config.toml
balance_loss = 0.0121
balance_bias = false
lr_router = 0.000549
norm_eps = 1e-05
beta1 = 0.95
grad_clip = 1.0
Below are experts of layer 2 (counted from 0) of a mixture-of-experts language model. Rows are named gate (a neuron's input weights, with its number), up (a neuron's input weights, with its number) and show model dimensions 0-223. Each number is 128 + 24 x the weight over its row's rms, rounded and kept within 0 to 255. Numbers have three digits each.
Before each expert's rows: a language model's description of what the expert responds to. This comes from a sample of Wikipedia text that the model never trained on.

# expert 33
It responds to: Colons and field separators. Colons after field labels in infoboxes and lists, such as Headquarters:, Deficit:, Born:, plus table pipes, time colons and dashes in date ranges.
gate0:134105084092146128133120112117118127158125133137080144087170163129110153142107170150156145160126129140160119117165143144130123104123113076119132137133139131178121133113123144139144137120117146116103135104144102176092136132139140141183145141128113138156118141133137129144129094101101177076128098073094098109107166128110138099122095153157168149101097115157142154141110113132124141122184113143161166087096139133143173141115117111185126116160091125085141086169140154115091101166103089154114090124128111134114081115133102109144128163101159133095136134143120187143116128147110100135147148121153089125125133101120175117126146178143158158127137149125120137096141106117162120123137
up0:125145170183102131139123139145124138106121121120161097186108100136140109126153074118115122082133120116092152135108106130130117148121136179132100122120124126093131124159137133122112118128118099126152138169106166075164110156123113120087122143116144141102150137132120130124113162140142074182145146171153133157149096130139102161139148104114095127145129147091109098122127133124099130115067148099107124145153112092111110111136139151075142153097161125138107149092123104157145157085152179123149157116129129129127187147126122134103136101156099116150124105114127068115154102092125125124095102125095162111124116155127088115123104060103077121142118119148141126167088153136099109129133

# expert 10
It responds to: Quantifier and descriptive adjectives. Adjectives, ordinals and quantifiers right after the or a, such as first, many, three, new, most, Modern, Soviet.
gate0:143137111134103141115129146123128126128093140156132086149098169076146118115123140133162128126112127093114101092131132094134134159134138071114159160126105165104132162146135107142144089147128061174095126131123132098110089122115122123134149083133150121148098135157091106118132176137117135103097119110118132139146139175125141114127126120150144088103134145085166117121125151109156107155137102154113142101130162107111119156139087129164114138174146111054132113172066172129044154128139101129128124089116084124133077113117109129132124155123123122122140109152138129124165146153155116157111145124142115113128127114162153137146137128112096154117114121142121107195153145112170153106136
up0:103100164107132146119108148132136166169181162115129112152123095134133127157129129121115135105163145157161138131157119153161142101133115194139132084141152095152136093120150125138152144139136165100142111110138137144122148165119156109126121141139087081102143140111167145136111113121149100134126126119131097115127129061148117106116114092117137163170142070141103142145138120123107180056131133127154105130164103146140110122086123129099162149089105129175154112132165107129178139104095105136120111183159154122141159127121132110126080102141149121126117166107106093121112117115106148099154121100082136165125123139090143125108111151126146138148100126125122137071150128121129108179156

# expert 30
It responds to: Word-ending suffix pieces. Final suffix fragments completing words split after a short first piece, such as ine, ate, ity, ation in bl-ame, vac-ation.
gate0:139138145133109145124140132124161159081126116121139107134119113094119112110136153140184113131075135156151062160146133169133127151142122126181140086116116109132133173088113126134158133115100135148140135108094146107145095105116128138070120107145177124154144106125154150138133128110160109164114142133126163130119136115107127129120145137115148139114184174163084129158140133114103115163105126107181125166149145146154148125130152150112141194116084146102111147135124127191132081123167150112132179112111156119110146144159117157084112166109105121119094116130070147120121102112134132154124135129181134137141137114111115100112167091112110162085114137136155170140138160137125124145121
up0:109158126136120135132109131142100106174147136119128162097119176164137118140124126091090159102159163141155172084118130098080098125120122153093116158131109165101125119160131110119113154120145142107134102144108074132109159096126087099178153159109085133100103157149091114091127122173089153098129123127126122119123133148137140134139110124144112131130110125152146122096083110117115108105169126134073113155151100157108084121120134122144130086134168101107141100110168144095137166140084119124114097114159130152146105123107137098162161079108130137090106169119166139165148167134112149095128114133109132157112128123127148148132112154158110101194131140103122139125173106135155136136158

# expert 14
It responds to: Sports and institution names. Capitalized name words for leagues, teams, competitions and sports table headers, such as World, Football, League, FC, International, American football.
gate0:078143155178116118099099077069124099107141139108170139092136155122184178105107092128131148144150156113098142117114137117147148127114092106147136095160106145101136165156127131130110110135145179135123115109157139153152113110151127157105091126116099081100131121124130129084123110174121120113176187143127069159134124114143118112129137093095113149128165115158147113090154120124118119099079127137148125162087106117152114102123131112128128155129124135138117157171089150119136141139169119134126095151155152140113112151100125149139114102132126085132170095168121108159123110134118118122152134115181163146093121156138114123091082106156152144118147128132123109137142129103081148134104
up0:173112112103135113121140187178121155151157130143091122143097142128088075166139163108109118137119151145124108128132121140123113127126147150150105130095145111169136086117127105137130138127120071097143144161126120108121118141096140097151155135142127152155090133117138141146163130126110121129099091115137187092116132143119123142094111150180153122131095126097096142151119155154120119134157135138079154092167152159099123147079107162158119114131146147149143114076160095091137100109111107137142157111097089121137140128142096094133154159139157183139053144121133143129132125134120104136140128120086085126160108079113151126164133161100102091142106141137105129133099115151165121123147

# expert 36
It responds to: Mid-name letter pieces. Short letter pieces inside foreign or unusual names, especially Asian and Arabic, e.g. am in Thatcham, ay in Vijay.
gate1:108153135138135151110149116162136120091127164162137153151106149169110142119129155116100118131080169101121120126186132157129123110117151114203131099108115130151122115114137152127135103122147154156148104129139051122146154156118139106188092164101135113129109099124138151111114121091123138136119114116121134136124083190129148178132129124134083114159130136137138120117115119108140133110127134138137127124101127156125122162145115183154099143122142154136135128103114135117090099080143146110147131155172153137096136099094138119091136151081102094078129117091158148167126131105144159047164099122107155162176126110110137121102152112135123142133158136127138105076152118132155135122125
up1:150150118117130116125102161140150092134132126094101148108148137095095157122137132136155125128149124139089137173139108089118115175143168116091123120106111120106119170097143174127120128186101148109119107138150131153120123129121118162125115136127129113109107100132126125109191121146141132149128086137156115128120105150149138096117095142106139093106096153100117116155128166162140127121139089131170110131125128108100134107150100167099179111113130134138159138175134197144108171132147167142127139145126103133167099148144124138107094089142101172131181173165105135149122120106161129192091114118093118099108130120183107149142091133137117150131074164119093137120127091101114146111118

# expert 35
It responds to: Dashes and by/with. List-item hyphens after line breaks, ISBN hyphens, and by, with, including, featuring in infobox fields like Directed by.
gate0:136153116155096133139110145153105151145148149117160130164109104131183121088117063159152131142144123155100128095136124143121076155102127098118168117133063144109131100160095106098117128157112137145111155148136083109107138159110184086090157130115157115162135162086136147121114125114157136125135154155184120157117140116120117081119095107140106092071130145152141133143147111124172127116118113148135093141093131109143118133132117128137126159122146161107150072112135142150134133160107172125102135135136134104173117102102116135105105205094103118095100117110117161086131124144142122137127100091140084124114100093116112120143147130161148148113131107149140155133089111119132129145133
up0:162114093142062118140156113161102139124126147135133139161138085112184107143120082152150143130149106109127114122165108125139083173101142096114165127087090153112160119170116119096120100147104150164090163109122109115126128135124186098098151143090166128159131123103143184122127100147157136142107144168148107143146100108141125110102115108150090114119127155137119142151122126130147105113106107145126120169122141085151121121132118121134133154101130151099180083139132120129167148134133151167111130141107104135124091106091099153125115200083117105117107091090145163091151136152133091145117114106131094121128138100135106110121145142120152151149130095143147148133090108113175130145142

# expert 29
It responds to: Word-final pieces and digits. Final pieces of names and words, such as -er, -en, -son, -ter, -man, plural s, and final digits in table cells.
gate0:119096123071182101141092135119113093129130163125152094082196119120102111181126131145152174187146172114102156130138169122144137143120126140150123144125156122128133139123118125142080089122120135086153102135148128124095140096156150106127107137112130092104123142102135148108122105151124148091113159099142129094124154090121138146127167137101127134161165112089158148093161104158139074105140106129117121087132114106136098120176112139149165158206136133086106101113124121157124118117159111132114110163134075124155137147116117166150148132143147115135143102148149118141167112099114115130177156094154107164129121124119131121151094100110121131127126100163148127124121130103150141140120
up0:097116138081146097137043126095091127121158153137127093114163145118102129213133110137175157154115153122086142146103148156127117123134113142139142152117172096150121149143149123135098095104109136112147105105129120116094112071158125122158112134090128117094115115111145140161150111130133117117142135107126114117147126111138126128137122140096134122163167105075150159117141067135127075117141123116102156092110105099109096105136102149137175136196117137079117103137122106138140096116164095119123103162120108132128156141105097153112162161159130097138150072139110122135161136079139140148162153103133131150141137144123130112136109109121141120112134090178135125127111150116142130115126

# expert 17
It responds to: Capitalized name beginnings. Opening pieces of capitalized surnames and proper nouns like Bul(let), Hein(lein), Bag(ga), Br, Sch, usually completed by the next token.
gate0:116123078137146105139158102174176119110154094131125117075134115129125090111157113152115157130163110122105176160129102140127136139123131155117146134109139124117106115130125133136131134133141147140128166181100082178142151138136135129135143114163126170119165138112095106136116165129135124135132169121133096128131136127129121184081107122147135106145116155121118173135092117158095150101123146133167143121124192172175117113133104137143127104148168131122139145132106094085134092098150109165133118110159133124095132140113190124143138155150160106128151156142161159137067160142148119082151154119127098151103148074118125167153149118138121122093145129170133147112166103143144175131102
up0:153142194114125146158107182083090142148092174107122125156111161127132146150123157116136136139123141149148089097131167125103125141130108112124136155145132141156134155113145125129106159105126093110127060104126146087100117115106142140115106141137101090134101129129174112103129103126105149120123098139147153125106167113125126078154148109133124116077141122127148119117145125089159125165109085152090057159163060110076135139112133132129113144129111131123109102127125154156112178133093125087154137128123124147140134092144109131141126135090110119106115107112125096114177098121073152150075106159135140101170119140134140071119121133134115146158097142105119119150098145123116112136136

# expert 0
It responds to: Event and shape nouns. Nouns after an article or possessive naming a sports season, election, race, song, album, win or release; also the adjective round.
gate0:087144147155191105128141125162139122094152119091135135150132117111154125162145082108119109124117150143118164129128125124168107099115117128109164122191128116122122112142162129138130093156102141141125127139137091120148119133122103134104187134098107154116153082108166113103094097119068128133144111126134127108156161147141135156113100087119101116147105113115108155149091167148160119112085114152099077100105081127134124121151108122129120104088105134133160131162058105158148142133156114125126121143136103144126135115152147159156134158132144215124124143136103121107125118125136154149142135135128140107132149115101103136114156108095123157091119145128087100091118119186107095186119
up0:163149113150123136119134113095145100163110105129076109089141117151120135125132122123147143118148073140127094121142120145101142148110130130114133129118124128125142146098090135125145171083166133118175155141087154127133161128120158143134089123138103148142098175098114149155169147147173114129117104145112132123106106140107122099122141151162156110119148148140147145162157121101098155095111138075132185138160123119090099172093152112113161092118164114118098109100207130102089148097100165146109176126149127137166155101129127104119146122116104120113134151103122120137139126172098077115130084145126121145155120165141127107120123113152101105143160134135155170125106142093164120134182

# expert 34
It responds to: Coordinating conjunctions. Conjunctions linking nouns, adjectives or clauses, overwhelmingly and, plus or, but, while, &, such as salt and fresh.
gate0:130119139101134080111145125145121165132138139164098136111093101173104114124104132116124107124151112129099117127114130150154119062149127126154136113144135136124138130133105075107109149107118099116120147106128126125166123096096123141183080123100163126167130162135135114125110109156139141147152114165084094066146110128134164110139093135116150120102120125133121138089109152186115165113092112153120092145130135113097151140129158102106125159122138186143131110105121081131144186087096132140137129147087138138144135136115106110145131128141101160175107076134185145154122134151116116153128155128095139186112152187147173129152157136123104133145133117122087143124159139099141093159108
up0:126125131140135118161136140141151089127116140126158123133162128080178145152139116129138161157120107129163134139098106117088143177110115146077103126107128091125117144149108160148162097127137142139150130156155141146128143186124115087078157167161113100109145095095102137136129141116153101071132112111135138162096146116148123136106189129146092145144120129136082097141146143070142100139162129112105125115107129116156127117118100177146139103145142112116126116152127176124110072168153086087129108111163133117105120139171165127128119169128164110113118148134092113114162109101134138132139116140162116090135076078116103149109112119100159122126141128141123120155069142143103144121154

# expert 22
It responds to: Mid-word stem pieces. Consonant-heavy stem fragments inside longer words, usually before suffixes like -ing or -ed, such as sp, eb, prepar, rug.
gate0:135094098102121143110109093167174140102165134109099134141132147113086125141117098114104143113113116109148097135131124135161084127135140135091129129139156154116155121111143123146129136130158145118141121108144119143111129125131165139121152158153135132083121094125117120126138107171096136109126115139079101165125130151183113103131131158135156124161136155183107106111114130153134138168155154163114115137078087158111181158145130125133146080111135184114094197123139131089104124097093139151198140147098130094114130113157148167115139172135140143105119127099134123081106159116122138138085132129124192111157145120143151109125089129129117097103084097112135141103103138114171119106151
up0:104120126142109128125121130151139115144109111098160088132108161123162158136158132108118124132107165150088122120115158126148144128128136130138158122120155113082126143139148115130144147107100148108158117153105087096161133100157147112159137152188134153118144093116154150120114138167107107115113133155132127157091108154153148094114131134164126123094149138157095152124137153100109083150105143152127109155129147132141167118130142151168108111121105121138134181122099127110081099130131135139128141168130085128129118175163110183125130095128161141114123087133189119166074152185142178121125076087141131095136161073135094127134111169152144093122146118157115104100151103142119147163163

# expert 2
It responds to: Pronoun subjects, auxiliaries. Personal pronouns and possessives starting a clause, plus following auxiliaries, mostly in biographies, such as he, she, his, who, had, has.
gate1:102131103101136151117150147154154120110127122101146121109140109098063133103112122146132168098100137108149122099126109106103124120171149132122096112102134145143109120108141148151124141136148173097166131112104108157092127140110099117125141160113143167156127113056132114129083108159126100130125078101078100095120125113142126148140159078126135140145150092167138088147121135097116090117134159158100123134119110114150122147144122125141085081101169152123125125119125130131159095126142113121115103155102155138144166131164142169083122114136114111146151112089125128101066172147178099167166111140157081121111125118148175112101143123145124106135159116098123118110110102100145182119118
up1:157115160105132136153120174088092124152147132123124134153127133115122138135088158092118110149173098158070141140128130164099158108121147142104145128102147145087106142143126127126116156100093113134089136121129078123137145097170132110123117077128136117085130141164120144136140137130130111157163119157119156128139139095089116104143138154171118111146154126116125098100136126145123109154136070085123141174121141121147091108098139134090160149185105140145136116137121119150104180128104118086127154131147118079143091128109051127136116122127157125122090128141057121114151079123119117115097136139087154123144193095088098138152124127126142139149105148132113127144133117155120090132152

# expert 37
It responds to: Non-English name beginnings. First pieces of foreign names and non-Latin script bytes, such as Kh, Sh, Ch, Z, Y, Japanese or Devanagari bytes, and spaces before accented words.
gate0:111123107133095162123143108137088071127118155154110058173145118151098173134101093150088145115105124131111101108126112113127106105119147121098142141101132134172147121161102117131147132127083164137129132132131099119167124118167136141109097129103103112112133077108143111145152104087094143099138151101076133109096116162116109141141133128121122111103113153121095137154114110097103108164124110113143107109119109191139132137090136090117136100151157113136127148137115141116074107129159116100110127083126140108076122143156138129161072119108112135096113138166098139089171179124138159127129136121143147104108115115169113132166126173089136120164133156150126128129171154100165138127157
up0:162130097140122129121106140118093098134131178135099087142126112165130127132091077168115156092106126124123111095099114150167136143115171141103179106098136135122136121147125148129151141137091150136151124130127087117141096145152120108096097139121106130113136095131146133151120109107095158143111132081108135112110122155123131125164116124107130158097109125087095148155095106112114135169126128143138131146137099192110126139096165078125153117162123135154134138108141119124093121150196074101121144119120141107072108106181144105120082134098144143115127138165111178109144167124155122129139174095165110137124145097152106113167104154127114109173143155122104117139129133097179166146122

# expert 5
It responds to: Place and institution names. Names of US states, countries and institutions in locations, tables and citations, such as Massachusetts, Germany, Cambridge University, United States.
gate0:126120130169168121148157125117180140098173132134111097110124164114141156121145171149148119108132109114117142095141108166148092185143151081169083160124118173127153109109131134141170133123126155147082128105139133137168147087136156130113157116128115127126133085151147110133120145179096130121088161121109148105132149150147116103148101102130094099094121150114186141186120089134132103098137115149132133100134141118123172142148181076146081137108098122120149122134123136129159178143116114129131128153182111169111132139157150145081153145156133129142154076122156165145114162144095160140137101121157140151128137138119147128122153161146135139115142124162108142128144140114137123160095
up0:092142153106126126086065121140076134154120102150119156145092106128086103135103120098099146116138146124140110161133141070128145059110127183105162100137136117108100143138137122131097113136125094119162125138104133105098117148130119124128100152101105118105151149106109140124126121091157142126149087146145120129143137086149123174117169153126140143185131100124071127099145144135146149142128150113134090128089102124093085097116080155126148096120124135147097137096131115145130092145159142134117154115118129122132140106135110094173093104122101177108126154118132104109168121124149114135117142173079124118113135137148080122088128133132108100144073135107168146132102104126147152097171

# expert 12
It responds to: Definite article. The word the or The, mid-sentence after prepositions or opening a sentence or article, e.g. the final, The 1999.
gate1:059144199081110109168126174129139143135103135107117151118149135104127164112133118145115176161148175131125112149126138129106118126182108121153129174134097085115105117098137177142152154107147109104125102092118103113162093141126138096157126109103130141126136154140113131148161143175107130143129156114205175119133129121147133113104134101116135099123144133138150152134074172136155133122155139098158095121131092091128110120145150125172120103151094109129173131119110103130082140111137133139103149119131113092110178084100119137138122108091156131106134146102124138128107096081132145120170108097130094140117128111171152101127130125100151086158106107129146121139129124131142117104130
up1:107153182080109119179107187133130127126117116117117135124174152117121137119133124140109143163142173131086125137110140144118106159124102101146130175110085085123145096097135162150152148106143113122127111104113097119164094172132130095158101105088108146124141152144103117179145174172121142131106137135180179105116138123121139128134105132113143122109161106145155142098081168130158146109137157089144091124158097081128128124149138129141131146168112100138154107104131095118105125101136141111100171137135105095125181106096118153121131118083150155119100127164160116113114111118133136122164101107140121159118149127176109154097132109098133089146113117144154118149100155127144103088117

# expert 23
It responds to: Year century digits. The leading 19 or 20 of a four-digit year in dates, tables and prose, as in 2016, 1995, 2019.
gate2:124127152101136167124155134111153098106121115114155089106166140140113130135124144143130100170082087167143154173120162144148094134124079134129098116117124131141109141147155135095097144138167092129180113101124129101108125114154089112124169151122124124152134169077098099115133120108107054116147076125100155087161141123144136131149127138121096136176090118119141138161134132111152115136137128108156072132111108145153174118102093123137153108095118122161118113098182145145140110152092150173101122118126133129157105142102139135161112103126144091140136133169131074130119119114116160149119129159162092146123126114164175130169142122116119088117121096107110135139149166131105112108150
up2:146139152104118125105094115082123107129129125128135109116122124130190097162106112134116116159123160085101174109135148173154088162144093099120146116101130076113101131067118153127142138081169058072127135133124111126086101107141124112130149136117098130147086125109134136106158115073124067164112074125137145117145114118172132151148103165151133141124136159134160160157136152097130114104114105155132088174134108159117117107143080120145114108118108138107116087135103136138123133117121135160126148132127143123148138128125126163139111115132142086101133128111116120136102104147167100105129154139152106101126163119139171125141105150149138145130100086150137157125090070132131140102150

# expert 24
It responds to: Periods and heading equals. Sentence-ending periods and decimal points, as in 4.4 and St., plus = or == marks opening Wikipedia section headings.
gate1:171163132157114098108124137097182117102140109088131101128108107118107157114156191109084139134138121097112143129130100148151139126098144141138127094124122124118163103055098129133182107122178163157090147125094172163115132138133098143116100089141104107144119100128111124143175110105132098111116116144142145114121123114101137116100092134136161113151102136150148110126105153128137082127127114139100141091150108131123148150135151124165151151175116161130118111161163177150115044097116101150119093123165136135146157134132113088171149150113142127137130092131151115127106136181125123174111118147136118154135106146127133104126112098181156135124115126113121117132150127143178100132125
up1:088085129127119167144135096125079133176131144157136165120157145119142100139094074161147130115109125147120115133120156133100107142154106118113128151152130105149096169210161121123090139133085090105151092125163087089148122121118147121142152150124136138124119142118144119116096154144129115148160136106107105138127155140147109137131147130103113140114149128097139126146147110130113174127114129117151140170097156143128109095124086116105083120073112111126144151088111108097139217159151160118153158129083123119121109138124146183078121110129127125135119170142127161140143121069126097086138110128113117084125148127139125149116156135107090109121146138158130156141110147109080126118123

# expert 4
It responds to: Word-opening fragments. Opening pieces of longer words, often Latin prefixes, such as dis, trans, ex, bas in baseman, swe in sweep.
gate0:137143102109123149147146160125140137130101153105151116168116141138113163133143084098155121080138131114146125115137130124169110113172154137077190140097137113104100117138141121159142150131084119116112106119157146095108159097115172097098132118116124075145111155112155144127128127123120133136148154124123140106135174143140147160074120143118135166152133113157141103180102138103128110178134160127129093128124142133090162155105115139111132126108123126129124154167120136151172178180178121118161121130143111146117132162148111113121144161125146113086085103149128149063126114128099129174092125157113097128122126148140113118117091176113123146113116068139114122132120137175113175138081
up0:129111115124133128123147184130120134158099153098179103144143138129143136135133115105147153092134107135154145137154113129155109114152143130102168156110170120099095135133131104155159161118096111138125102118144153101104138101119183093113103139115133097146113175116152133123125101119120136143124181097115140100124166132116139172057096116103137164115121137153163118173077128101138107187122149118136096133118140106088150148139106124107116121110131122101116139165097149151174169169143131127148111152141124143108120161125130110146139170118140080092082118150110143070120117141123140146101127160096097164109108157144120130110098171121122132112098084147104118137089125159111167142083

# expert 38
It responds to: Plural people nouns. Plural nouns for groups of people or counted things, often after numbers or other, such as members, people, players, games.
gate0:127138155125149119112096149098123134127163158113157145132135142124152144180114116102138152134155102131110149153167163140117079132126170108165166115129086140069124106043134135156129183151134115180102123155133103123162157107168092112120113124089121142145120130141103155145128099147126121118137143098138110115103122111121131110134186142111099125089129119123157149165174118123115099122113126165086125123109143113124183168108132114133122117149058143109122131092114173141152150127128138137134145119114111145136171141157112088089124144118140115136131152097128115140146103094097149199129120125117142115081174127146163150159117137135132104127140146120108088121106131144126168108140
up0:150127165125150106130102156119139132133150153124146148138123146127137152189131105111132153141175115131116172126153159130139088145100179098160165124101089158081129123075140139147140192124123105161104143151111091131155131101146108113101127099074110146150121127140130166154127099146145113126128147095140119157117127091108126112125179132146111122112135111124147149156171128120110093099140149162094140140129118100133179175106111121135128105141047152124123124097085176119147154125110126129138133105142107156158161159150094087096126138140141117135133149088149114148147114087098151184145120109106118114089158114150168139171127135129152078125136143129125114107124125139134150120139

# expert 27
It responds to: Inner name syllables. Short middle or final pieces of foreign proper names, such as el, us, ich, ö, in Karelians, Yaroslavich, Malmö.
gate0:154150114154136129104109128137126150060111151150162153151162121178131102133161131154137145105099137120133078121125082143128145156130096099149108153114131155144137144121114124111158080151134110083081136145119149127107191173161168129133117106114113120114139144142121091120093152126117129107123130183142130168110134133124104144102166119128121161110168160109122121092123115119117118137102092154104130125110124121121120128133106095117147119161108145114117162095136137085117128197135120090150117137142119134114143113159156116114127140169152102089105149106137161182154136192149093149127117172124095168137134155157134104147126119129135108170117100173109099136112169163138176141135
up0:096141137180121162153163138149145130192189092084072122100123148100122126155140115094090107122162159128123132115134189111144134141121138135119132118129146120137132113122155121105117187099116158170099100106147109103125136104141087122124133142143152138121127134110139096128145074140117123124124113150103120108112126092117157115082134109162126147160116099126167133159109087122112127094135101095168114108114102127127137081143128141157102146140170072142135146148129131136104136093116113215142101119129120131123116159121099126146129129128147138121148097178115106146139127119092157126114132115123145150102105100119109149125153147155108131140180147121116127138151102105125077084076